python train.py --n_experts=64 --router_score="softmax" --routed_scale=3.27 --balance_bias=false --init_std_router=0.0165 --head_dim=64 --vocab_size=16251 --rope_base=10000.0 --qk_norm=false --attn_scale=0.125 --init_std_o=0.0301 --train_tokens=596700000
Below are experts of layer 2 (counted from 0) of a mixture-of-experts language model. Rows are named down (a neuron's output weights, with its number) and show model dimensions 544-575. Each number is 128 + 32 x the weight over its row's rms, rounded and kept within 0 to 255. Numbers have three digits each.
Before each expert's rows: "comes before" lists some tokens at least twice as common just after its tokens as in all text; "raises" lists some tokens whose logits its average output raises strongly, later layers aside. This comes from a sample of Wikipedia text that the model never trained on. Tokens count by the router's weight.

# expert 11
comes before: " | ", ".", " |", "–", ", ", "; "
raises: "000", "th", ".", ",", "–", " km"
down0:133145121103077107140067141063160114159088148112110127143193065139165071102106164151033156134174
down1:127141163147132152133139086218129089090199158027121119119150116107115082091160146083111125072128
down2:103073111103135151097125099120139086141168118220091152174113124133122137165106058150077147092147
down3:086103152103101113151168104168163117108193168122112144118128144153114130114164139186122114121123
down4:058099170154121135121101178102144100125129134163133124086051139140162079100045113136086102063107
down5:182107078161120165177147108125187107129141134112129100155147136070154110083048093089118142103136
down6:140110102175107180144126122106198114106118067168054086108167124218144106129179139153141157121148
down7:149150139158134132094124149139072151150095141149150151181065078132152116143124125126144136155099
down8:160166057129121126113237126088121114138151091106138104123101113140153105166109116085083111142114
down9:142080111149199110064166157135089097133161154167210165134118166109115135111146153120122150127109
down10:053129172123031108128122092106095082130128181088068138141161152116107106163126140157121102098142
down11:112108121084094141093218095088130102135084081131176176149128104139075082173169118152088109102130
down12:178075149105155110090110113110070143160120113154135180118123149130145145139092109029148087128119
down13:126089163118087127145139168150182121166143186128144154107128121128133125099154140159139107156140
down14:140107178169113043077122157145145147120113142178149071155140149112136141141160147105140113153166
down15:187069118116136141118145127186175139101119134145159088094115145108171112152094118101158131120095
down16:134148116151109108105133174086122086156104135059178113117127085144115127128108116180093127160144
down17:107148139090081150087174161115148114130072079095133119138134111116112117136085130049098112129119
down18:137177125097134141099188125135141102144166120190143114132185085108117109089133086136157135129124
down19:126143178109088126153108138084133107106132190141142127149167192102099130100170134157151087111157
down20:094136173098117143165181106129104113130135176099085091192096140169133121143106189147092135120133
down21:127142138100119179124140139092117148176083162167163111124113108165193087116126096128117054170178
down22:151038126149064134089162096142107077160083133091139128112142115146106150143140239141158089103124
down23:066123115182132154146096128142136121121069086099153135163218139136101105122121177102130170133116
down24:113096163106075106126090131138111140125137127136103084138137154128136077109108099140164182148216
down25:130168089134101163143138159156110057092116094113148077144135139163102124130140126111183094143114
down26:150090214142136132087167139076099128145122103181126082113150106158132094164142154125132148136110

# expert 34
comes before: "\n\n", " The", " He", " In ", " In", " This"
raises: "\n\n", " The", " In ", " However,", " However", " This"
down0:184137119093124143126101175187118142204110132174120124182084115122099181125059096161144129123132
down1:146146083179065094119132141124165155156106125148153164088071106156089109065108133111142155139220
down2:115088101114140132069150106129100121133106166114137133093141132136155191072093173155084146143186
down3:163128143174175098102139158095136181149143155198148103124143157114131160119161146126057128116162
down4:148078103089117083125117161115101156149108110076053108137088143128112136173125144161062136114181
down5:156075158115146128106136101135155105146122104147166164121175094104128133214099226162096115127166
down6:123119131139113117134111140191144132124106117070152110084129142095144083150160102127123147132166
down7:085106129092125150116145147104115177156131131180109153182172104177148146082148061137191127091148
down8:125168111106177076114135200158102082088127160152090162135091103126076133170129136109146118147103
down9:122108096116184157160147138088115109121145093092109113089180138160128110111116179129158080098167
down10:158179144131114140131112091085148164164127123123182133118138091121103075140146160122067104103136
down11:044125153158064151154146156118085125125104236092184117205152141152151118122155137115122118069157
down12:062169114142149153044166141111161166125116122143133172099146110121052183118150136072098131129121
down13:196129128146156108114113138142117112170105130158100126124092133110163157172078137096121162150117
down14:093093126049097149167157153126163147160122117109143083165161136116166109133154189149123157124151
down15:072117127130163140144097117167144067120156164151132081109131115128102163067091139102121130132132
down16:089137131160158131149160190148129149179126121156094131062194104068111112145137121157162108114150
down17:130087137147147171087066167091044134161143125132146137094104121151106132132127140134146086104120
down18:130181078130140136141095108165093139083090113136130121120160164118143119159143138109170154137210
down19:144125162076174100179127172185056188102162135137123106139127132102120133158121075142130146121141
down20:131120142150101176121110131058162149194183133144096055123135180120105183186155128127105087127159
down21:089117128132090161147143134091118142126116156109110159138156147149120121129168109196180161128134
down22:094130065148200122102128164141131120095171121127082157120094110094178110154081133089069086104110
down23:108177145145108208115119085076129101139142115134095173142106171104144155132145123149148086158125
down24:104120146116170137166123182162118127107065124129098129169115162117212153159158106157152109128123
down25:105077122121102119170070125115106138106163156149122157182149096153106093080111124120117122132147
down26:136148106196130154127119080110163128112183142114104117095083149133101152145151146081126157160143

# expert 2
comes before: "2", "1", "29", "30", "15", "25"
raises: "2", " ", "1", ", ", "i", "er"
down0:102115108157132183142077160160190209110099131119078158070157109124071138066101095090122149166175
down1:125191100148126123140105177113106134107144151132104153129092145148098157105164165117170110129145
down2:135108130071153175058098155119123116141113194142060141150174117178176080140077138118118088136092
down3:171106121080143182135171074056092133164085102148114114144124102129169129155138180115088119100138
down4:113117126162087131146111121090156100042111118080157159120106148104120130167159092154197152111148
down5:154107153095124141075122149105104118175133090094126115120121085124174111106068177042094143111110
down6:080082134085071128093119126115224137161119149126168153096173152144152121146153104105146131123176
down7:112131102173140114135109128131094145139069171133118143196098094093141123146197176109053159113073
down8:095149106135190108119118160113086182156127094143128109161092172148144100127137074146134080114100
down9:143094132146169077155160095128086133145188118069059166089115101162136130107086096156127143124131
down10:171114181099170167141096144162110114078112123099093090115148096072105120093145155120209168148142
down11:122107129109088169152127150130086182162181117107113108116126121144154122179143113135143135051102
down12:071098195158102151172167110150108108117133118138134118120128096125130160136152124100155161081088
down13:109081108157136100111144104140078130119114128122183090131099158095144168145083131116154096072101
down14:155126090133127096149146166091113191123103106138108156177096107197087145147114139145164178122162
down15:138114132096187072169105063114164146117194124079106133156156144184174123125083102147124157116069
down16:121161121148156147086103152109119135130184121144104134128106146142157153136119118149134165123167
down17:134154177154108225129161118182144140162080180111142110102151123134113156129118059109158114097162
down18:130126150107144136156161084098109144126209126120068129114124089094155111056182052133135121073142
down19:113081105137152124067145099134109114118116139092095104134133073116157115103152096046153168139126
down20:214152073162132119127168171159109081103135079085103120184164054111160122108051163110127117161124
down21:119068139071133112160107144159130107174132091124143125108100072070119102126114077112122123163120
down22:138165137140185130175132112094120106143171129120146091134115155101088112176111129164158110145120
down23:089093138191123124100191173166104077136090112169100156117090100035175178146122105064156139121070
down24:148129182085132110161127146083126059120130126080168141126125176114133134157070158122125158131155
down25:101161110116161161205116117153169108119155129161086211146173147130138144144124140162183138145167
down26:127148109166136124106130122091147144097143069121151078106135083195160144176142106103074058152096

# expert 25
comes before: "1", "2", "009", "011", "012", "010"
raises: "013", "008", "96", "95", "98", "97"
down0:134148088101085135142138137125126118128161145110099149141136158130100135098136127131177168133130
down1:172105153186079142131097109137149138123074114078130166090122067113100095145117145147117179157107
down2:153120063111125159127157129147136110152119121165173105098145101166077134160120166166137105163205
down3:153141138127135168157170198176133128077125123093131168108144128088212070125084126184112107105119
down4:173094097159145131135113199144114090174133106167119115119112153163063123129118105113129118079115
down5:121080108121141111172125118102175068092191146119128141158143092108186130145133158164144153125176
down6:109167098104093079118168126069104144133123103151099142133135114163154119112153103120170115162143
down7:175183158094152144170066161141070140155107104155138139174151131122130134159129100117123100113119
down8:127198088159072167159079120130145140116107100073149154138140103152158101125099176072107130137096
down9:138124166089106089136145157138083110107113175063133083097126175097142074161144141099147139177136
down10:124132180123170126084116102157123131100114162167127092192132118142135169109120139183076122101141
down11:126126126167099126151195104075082074129075121049155138108144127113144095125160147144143151084060
down12:100127182187115173156162112116172071118140124081133157158101149087123086056153134183077075149175
down13:199146151174105118124138117147100125176095105145198139096131154137132150148128105111088125166108
down14:072137113165101105135153126138167106169090121117142090049139076131144091107118153137092197112126
down15:117153113135119129123106148156199094100174132086126145155112088150115086108146162086096141101070
down16:129131135148130167084125104130129125109105149105139124131122131069095105150180088111116139180161
down17:045127086103133105156097125149073096085141147137164122145097130126177149148161145137081153128150
down18:201095107149112110175132134132224084083141112136112131137098099102157116172153124125091095154141
down19:158092124142124116175158145158200145089195127099129122120077133083146169122084069133135137112183
down20:129154157135083105155143091175105164147105148171112103094240136097063166128087080114165127137175
down21:141100161143124069096101127149144127185122132141206139101140114092183044142135082079176131053168
down22:137121103134066043092090150082081102179120081099094152127129116104138140093208102089127101149098
down23:086104112128172113171116137144169100092120174142140074132119103076102135124104154090115198119114
down24:196132101146155056161129135092136122160103120113092185159159138119074140104115170099110108131153
down25:118067070108100069091140145154078115140137120125136117113109101155148122133174111112135113112181
down26:117128119128117092072130191121103106109134173106104054147118123155131179115161154139086131179165

# expert 52
comes before: "1", "2", " and", " ", " of", " ("
raises: "sh", "1", "ne", "w", "f"
down0:129136150116138152155208148148191138109126109176132082110138176130200113099124117135143101113116
down1:082135106116170134145140107109098177153141142147075103148155134147136130134145088107141044122114
down2:129110124145114152142122156171170147130122118042181169121128143141116088127105108093226164125148
down3:122103181091085123092138138108122106126108097059174127117144167121146112174203144101143106100159
down4:165069161197064125136157108162153164116150152139176148113131132160165133149109160132139108161094
down5:147082172156122110126073086086117132148124077123081190153130146145154111127114109104113111141113
down6:126119130156146112086102123123105131089158146097158155182105123167137169118099067152101103170111
down7:140145072132124091158112124137111069102187121143124172139114127115114145148142114140146112130164
down8:083140166095167162097105142140126095059151087148099130156127146105125188124132147141069186145124
down9:125143112147133136068074137107165169152136115121130079076133123097103155147178110137148137124137
down10:171077126161127125157138157191146109119142119138102154103131156184103127163167133142168117109110
down11:113114159127127120134095149164085135091138149168171165102099156146116166094109101131173122121117
down12:205156208161082139142088178134179155131105156103093153124099098159082156132136175188166167096125
down13:079100089209078145124096149195152157104109125124135147144139073101126072133151096053171154157095
down14:046078110112168108109146172117120132193179146132104116092145138184136166119124200165110183121105
down15:096206139143141109104135085159157108096154149089120152120152097198140132172134207146124110162135
down16:124135152153108133092162130136126133126192213101135165072089147105124133072111085100173115124120
down17:144107086158129159181100088129125048165137112094138076130067088120163119196126188150171150178127
down18:151158122144140058073143139096124106151103146114152165167163104109122120133112135178132098163093
down19:138104130160196109115172114113110106172168142107162152092137125137113106165133107166108166115172
down20:101081195133115127087093120185145121140149111191121111149140109097060152115126155107111072131110
down21:136099147144201087152091145139111158121159131152124150133182111107091141049111142149069130102135
down22:136110114162109151166174126154136052106102127146133118150146179078092174106075091145166147106128
down23:089177109146112209159088117132051113101118095140156079119102149116160124097160098211135104147093
down24:093163129112109146175075113069112078107155112124105113111095144135139131189147121178143109145208
down25:164143162115137182122143135190164130135106068174179128100150116107052135122144082099148130122157
down26:109169095155117135197170100103170124138124156148141136101179105138074108157164150160151152107086

# expert 37
comes before: "\n", "\n\n", "ow", "ropoda", "weet", "ánchez"
raises: "\n", "\n\n", " at", " M", " to the"
down0:068236152129136109130115148109151124102126188113139121089143032152106129169165127122168189122139
down1:088182088113094138087162136125110162120081101129192101149161125161134075169075148204164118119104
down2:169154155159106104179141117109109154112151175055132143078101110119104125110125114119097087107094
down3:146105085147133122174168086137115045130145104174185192030097170095100122093129121099148103146127
down4:099166092141136138107132144172159071151129125172127166108108145085137142097096180161195141111085
down5:122164133094133152092127130158167158141147163045179099111106064118111144107132124125137167141164
down6:128101089126067155155197116101103078177121187148120141133095037092097176087169140144155145085151
down7:190137109142111140124087143111086148088134156198167168160104123120159177108117144166123106112066
down8:186119189132105132116138095090152157131154180164125151158106175123089124105100112139121182180126
down9:126153151140099157051112149147086141172135118185128150073080155127102133028159152097153084176139
down10:132109122150130176111128107117075114100102160140146074139113114132131120144107189121133140137066
down11:158167086194085172105159163119116122143124140120165131151163132142147153088083159140139080135104
down12:090097082131172153102118135086062152103156190152189135111177079157103113130109068100167118152130
down13:098063106175111112075130177066083115093129130148117185079134121132161188093112160172139170096107
down14:142074194134121108095148121135139153117083102068087135151118122083104191095125132082147145118067
down15:044182091122042097178134136110119152153089141128178148111130163097143108073164169188120147103134
down16:131153119114132135180128122144122122142169127176116151147163145151183168135104131162074172135121
down17:083179137124152172090177126117145123144134168068077097094159118138142123141080087127104107149114
down18:143140128124107090144106140111157131153138130172093143202103139158112145103116111166153134058146
down19:100127143104176084166193133113126087163055128107170134125150144178134089137167077058118089106120
down20:187136182148141131119117168101130157106135152128129157145162141147137059141091149129140097142119
down21:114132110136113141108112127144175136128144106121126045167135085110112143123122126062167127149104
down22:112059107139058098117166165181138155060144129145187128123132150152161132113176139148187150138095
down23:076106138125122201077124169172109092122119097135118114127120100137125106132118149055128143084176
down24:114148126169138110066155164168121096220127167157154121112131176125175154104131165131133149083158
down25:091147106107173100092081104115095123090111123070122126187129131101045076133131142116138159136112
down26:140103095175136185153146163162125138138143138117084165114140067084105151187170155093166110150128

# expert 43
comes before: "The", "==", "===", "=", "\n", "\n\n"
raises: "===", "==", "===S", "===C", "===R", "===M"
down0:108160130136119152103118146164128097117156173243119108167110115135128111166112123074117124117066
down1:125199162064135118106122199168064111114192124143049101165026102168140085126148130090161146151103
down2:079153079159094204137124146121098127115135067129190133134155159138165098152114150135186130083122
down3:091143127154135226106163114142165118133176106155114136097157150107062062129131129156154156099141
down4:139107068095177129094123117153067102093168112105170134200097121173132165084146132089105115145154
down5:108115167131127141102123151188114161105099139098165145114116093115139106107091129161105186118141
down6:103100128183139121108112091124148128111058176102170091119132142097154087119136114116165102139142
down7:079104111179159113145113094136100157097142120136154140126081137156077127145158100097133140154088
down8:193139157099100091140163124179101087115149118133141148122215108059117054141133114159139126166114
down9:147131126160148108124103122081134177152112102165146165142135081085101089138111152147109121163078
down10:152173148107095168126113176135094163118163128065125156134185119148189189120056150138128092128085
down11:174147123135068105070147104145108157168155129098114121161164169106153098145143107168107120139153
down12:161113063128123168122185150091160118089091144186135171171069149143131117134168134102190142095075
down13:138193167182081118101122115159188154162175170148042112162127183097162166052168111116152110101073
down14:118135171153129102121222141121059097167091118092155090069082158137144143100081139085127117122103
down15:135133154101147104134132188174127140101155147110138168142153117110139123133151138137123161120086
down16:091190087187141132127132096104155128147103110062101150121123112073225121139106106131122169118092
down17:102154097129166147099152165182089142171208073091117199125175078123143181095091128158163134068040
down18:094124106181132102142135151131105215138076160163113110145120139096093139132127104118101110120109
down19:182123179118102136137119152140096092069160112145132161185088173100079135153138162125156124155193
down20:124105141059187156140122154101147134134104107169187124115147150129203110117057131150091147092133
down21:124111092087146088182142123143146124174103154147108133089107109121079119127173090137145153116138
down22:209129116108151100140142156098096097127102134137066168079111106140175081068137149117067179070121
down23:056118146102134157153154093112162129121114113145130195121112139212106172123140106173184174132193
down24:121123094113160103157121083098141120145130118180083105171143102178158095127093096168135146167102
down25:188134116145155057082111095126161122147093119102105112097102056118158121118116172123155123094174
down26:147103143083194086153140093115122180145119093124164148200123140102158111112132138122144131129158

# expert 62
comes before: "| ", "-", "|", "- ", "- M", "  -"
raises: "| ", "- The", "- H", "-", "- N", "- F"
down0:150157122126143110106130118130156097109116159115097110156140131085132183114107145144180127190109
down1:159132141130136093147078097067110073176160168067121156135107174101173088130103127100073091156182
down2:143155112152152104132150121125121100136130099095195150075104141135170141107082194113104161123152
down3:140159058159086158062089122135086102149191130131157128116121090131039091150200121125084079161146
down4:135173166118152095174109096091101164155134184123118095130147154132148179148121155080067143115147
down5:111127122132118143188125162160165159103094129178148191119114087120077144073064096142109094092130
down6:132150098172129139166145179122184158120093140112095129155148148085047127093103127115039119129159
down7:140177128114162098117106123152147110205088121181123112062138155158119135095124099142180097094174
down8:162103172123154104101099092113095134128131118114133122126131153087106131173143061121099118082126
down9:107162096135200126154128158112168152164068129103173159142111113103111160136141140166171070125158
down10:128135139125114139112101042127114142127122120184097099148133085119099132108148136138133118175095
down11:137139163143131142123130095069106082107117081126172134139123108156128100112127149124105159174132
down12:096141121167115083113126149128203141187089080148088097148116160090108113111068123145108163141110
down13:114148149153103172163114149145107129150144140144154093089161101164200126161119102141109134132121
down14:151170107106161108143145140119093120134154123119135160033150051135187131152029157170125161144113
down15:165093123183095157074165144117138153176136168126150098159086153175138122135147139092159134158142
down16:123088163123132118098153188131104181085134158112091086115123155105118097125128101091093076154110
down17:066076128057125139169111172154125133105127106151083129147176137113114169114138112133118186088140
down18:102150100136180132077164096115100206199164127163123132066157148138122139149145130157110134117172
down19:134081124167172086017155151136164181147116150170114099084103106177136151107088156097129096175135
down20:169075063153105130107162097098122144156105154181129068161088125141119152159141150082123126206141
down21:091159116078145129155151115188109071100132087144145120145167106157154098211127128131142099078136
down22:099217097092117096076127105128186168131154082120104131095089133115146131106086154126139192148130
down23:063112133135084134142151165123141091130144071128152140155061140061147132148104096100121091096083
down24:055145150162107154134162178126111141113148190042127128176172143120130126141174104126105116153118
down25:043086101160135104162132100172119125184084118132144114211077189093093152142108133142072164091069
down26:129120185106090200079146112102089070125120100125137108102113090152142188194165164159192089173117

# expert 23
comes before: "0", "1", "2", "3", "4", "6"
raises: "0", "1", "30", "20", "2", "22"
down0:133070134076159188040157153111117157154146122097084059114098179153156174133152128136116160141107
down1:174149133127120070178166144171120075099123117150142080102139117124159148096119118117095128110079
down2:126137171130056152090204136139099165091118126129066160078132133150086148116151120137131150112122
down3:124125152160098109173165154084174129176153134090100159107066115129058163164128149084047127139095
down4:156090161114130094141141133122086099088133138110119143207097094118124130156119121191148132112142
down5:112119076112151135147093144157100118144127111198120149154099134109093141183118127152141132148108
down6:157120127120109114160133152108104128133122156125213115163179127171139177191133161102126062179177
down7:191155142192139138128152136113127141159145090168194112108196125160124094124104160083127113136142
down8:103108150085115139096150129127113152134109119126129166136122125118092125128152094130110153075110
down9:162135214115133143095068162158085122134135118157093170099089131077120136122067157114098154152063
down10:088176177090166129126204096071115081123139100045079085112198136171159127164161146098105089107113
down11:110160104100126113179111065079132125123105049119142117243066144135123133185131057119136138105112
down12:136127051164153129104138117143120159124124171162170092124132128138133186084121092111132136060124
down13:086061136113073146120166169145129129101150124153158128151117132131104076131134097144181147069125
down14:130174119209123126148071110034148180162172125148146105132126138117136077138159100112163101127161
down15:068106130110119116110151124090085158124171164144179088100092159129146172133133113132142168086141
down16:144105124162103181137146183107050102185072117125149135141038099084126153135128090089107114064114
down17:100168124110132111083102078110148185140092107104117102153175171148124149183152150169150101109161
down18:131181141174143071131108197120102093089089165090106112135111122151175123143100117118130137124075
down19:079145097073102109177090154108077115088110139091028162167112134140146121131134225135130163090070
down20:134129135122143121103096198124147218169155140126145102135175130159141144114145125103100066135149
down21:163183113072073096151140099083111075161127175067150134132133178114172132159117124066075159109134
down22:168161129119125104165137109097089106101142193128183137116181169108103109135113120112172103126095
down23:115096168203095165099096098175132169063122143107087185141105098138066174131129144147160174190158
down24:085131100140055150100145162079113155117126136069122156129172151139156043140103137029126130155112
down25:177091092119128131122123116104125141144189125120126153131122115176125137173125128119159195134135
down26:161116147094088145139092141110096091130105113139125112164105162126116117153142158168144114136163

# expert 33
comes before: "–", ".", ")", " |", ",", "),"
raises: ",", ".", "–", ";", "-", ", the"
down0:124139095127124163133119154194108110127102097111106137107131108145139147116107145092097127116144
down1:140193068128098130093105082118159144146110114077137084100144126138124117112119108133159108138149
down2:098066132149167106103119078134142110103110059118147104150146103136071110195193156113129141106131
down3:118119157130132146159142065151144154154060156113165158145143128136073118154139108138099159165125
down4:136159159078083072050167131186157128096119126094121179115134135132169088159113172150151138139110
down5:117084152106127131143177138062150138111143129152088086126091142180162160110148164136116142113080
down6:144159110194095150162163163103146083121116129097138115104118118136174078105131109158149112065174
down7:108111137096081142073107111101121114102139126099183108140198104122137132099100072121166115158144
down8:136152130083142164174110126128104122092120110163093084160074134085152118076162196137138151139119
down9:127140117148140101103085071167163140124135159098107144155137110161115075130129153162146128104129
down10:214075130115137152126098135125108104081155126078170091162132138145132106127145184166110124171162
down11:068093141178103087152118103123077148137158141149167112131157154139156155099149102155161090078146
down12:099156090127128175128105188075125103140085152102111170179102084142114089122140117171127149100118
down13:103160158092171145052068173174096099137094088133147108155153151142095123194146114122115097144105
down14:119134128113123143086100115111090131126113144163164182202148123107161126138192139182107198157142
down15:122174193118106129137164103134162098125115144123186087138136118139134178154129142089130066183078
down16:111136111157110141095132139119112132101117055076146090127078096065181145122140091128106118159134
down17:150131115085132134179202164125139186103145120096110112075152145129153092150178143122128099145157
down18:119136141156133168116143105132157123164162149124117121141044100110130202152110139156149087063118
down19:142126102105103112089128067080140166099136099083113115131192165171140120084132132129101098161122
down20:149090174173143150132124128120107118167082083174088130149074144108102175161161106147190117162112
down21:124179187172084155162137152105064112057140146091145125127083134127160072095120169121109122128111
down22:184079117159137107098122128177143169151165098095148129136102169136132125133128117145067136120113
down23:110186127138124131144090150088118142108104095151049041167105127122101126103132109175157145146093
down24:135169155117126074165113170098131148100136130114148120165091060135136146100090135141113143055151
down25:069157111093145157099118131084110129130114104106123055117163130140115137142119135104148124110153
down26:133118086111087087086109100096084060177113121168109113109120179070112127140145129111066088156103

# expert 57
comes before: "\n", " ==", "==", "\n\n", " and", " of"
raises: " (", ", ", "\n", " –", " in", "-"
down0:035184106107046168128132170118144072127160142114113140123067180137103090109094185118092152160133
down1:084131162094139136133090133133110178160097116071132139152131121132092111151120114134087162070161
down2:200161131183132129108140104119122157133173134150128139150132134184132159096152136087106172130151
down3:143129104108123146043096091148151137139150095074151205121151155157097121098113102108141105165102
down4:060116097137177125101152054132121115082112112143133140132083154072103103117147091136114171158146
down5:100163122213080137153069125140100141102142144094157135077151109113112114126126164130155120116136
down6:069127159110162131125091163179157139087164199157155118159135105137148117112126091141105120103117
down7:145141116144103110089113126125156159108114096081123082083135120153087126121125098163043131084160
down8:113113076147095159130134156121108131100101192150140113111138189086155164144110122118104195127142
down9:174060081145176122158064126109065080105152141094154134131093159140191151158137149127158131087149
down10:112199092086017186052099129145074123105157109172095150151175126131149105117093117144032165117119
down11:124102107095180147085155155188115121179098126088187081139171132132130153079137137125136123137195
down12:108096112077121067207138105158119042110095154114112123124138121136117079189149120162151160140118
down13:111075140140151150136104215122152165141105200145090100095089134120091120120154110101105169132100
down14:060101134124209154099158065140140149166137121135112140097140134109130083163108144132092198142178
down15:093105140174131121133088070137108101176073100141229127127128115146126107176129093115136176145162
down16:119150162147093139126127114094111051158114103156090171116143099164133119102094135117127137114159
down17:176134163084097168084133118152091161081128137113163142136103134125142113103164123128128155161138
down18:159081118116134091099094151170130172140171117127139152125105125171113092193184193146166091138179
down19:128092176171119142151071166102121111146139112149161132071163099102159101108109141122119038101079
down20:123141149160162165129078122084166183068145159150111129125135123056161168148170139109077065120079
down21:111143089136147208137163129070137088115113137121093107158131121113134116132160114178160163120174
down22:136125127145145075107135070119132115117166159102146121178171136100182136141173145093118160129120
down23:123151064098160168126113122223160177143096081124157118111157181178129115117104163125104141144115
down24:121167127092151102149164143140155138157174093145076135121112137098173111127106147068100175145116
down25:150132117098072150090137138156109173108111159161193136144177118065122093129135149188131162128109
down26:089094108130046201108119152176103179082093149096136136112141152173103112132165136167147080109125

# expert 29
comes before: "2", "1", "3", "4", "5", "10"
raises: "^{(", ": the", ".."
down0:137107139165130104111180119149159142193076161112153156145131139118151179076122126161104108101137
down1:119178177127120126036123093173186120106140135104136083111127131132117182082107044089117104092130
down2:136150142137114158137152162137108169107139126129172171099075078136110170129108068125168125134148
down3:156102102132089098150133114168129100129144115169195172162142114144117037147104118107150155166132
down4:140083125129131089128130115054132128147083145154092207144103105146126126105096103128132162111122
down5:168108115110119068140120140135148057144149080131153162132117147139121069119109124106177066106123
down6:129116106173109177098141132144135141096177120124063116165106067155151126125102173178176123167198
down7:162129104121145122068178181101163143135099086136096184201130090068111104070134125125154076138112
down8:152102119137185166116185166133185123094119148210114130074197180144102145127119132118111125103177
down9:062109149215162178129134135139165107163199086156107146057124081160173134097122066075127145104064
down10:116144090109175086088068156196104088114143110169124202094118131113116110166072145123140117130123
down11:144151140050114222137084130145139116125086084071135093092170128139101099185141102118116163153142
down12:164186100228147147108056151170186186044092074151078094143056105097168145151093130089116163139080
down13:183053112176169121229171123114139174137131085137115124095121138144108150096123114150152074175127
down14:175161087076190149151060102104131102151098100099135155137133103128140104113136139159094145125109
down15:131085143164141130199079120114152125148121172157143075169095180134092116094139171105160148119125
down16:098101160099086181102083105109060115105100062119123164104132099086144118177171124115121147160113
down17:154156129123175074123122084113155169138118140133150151183061103139086160132161141115157162092187
down18:110143097150102122112133115064183153158075143102113138073138148095093145125148117161118119149120
down19:108126142104152109131090175120131074149129140150131101087129123171195162100081136160109155146162
down20:099182120090159146115135091189132109150065149130146125113145176113148119095157121120120189169211
down21:126112183134119121089120155094174102119149102129131113127067129209133085156070138150132151137129
down22:170132157065177118094159121116076164104102108099099145149096131150154125143140158159092134104084
down23:115068142151110116081134137160108172072111118073104099175185071173126034117215113183161155083097
down24:127165131100161140170113172161072158095065142136218150085152124126172106122130103173078163049175
down25:125197066113117139120041122118139079085136108164147127134099161157120144114140171143100145106173
down26:155170191133092136160153187155156138048121120129085167128145109122130126136072133091112164092149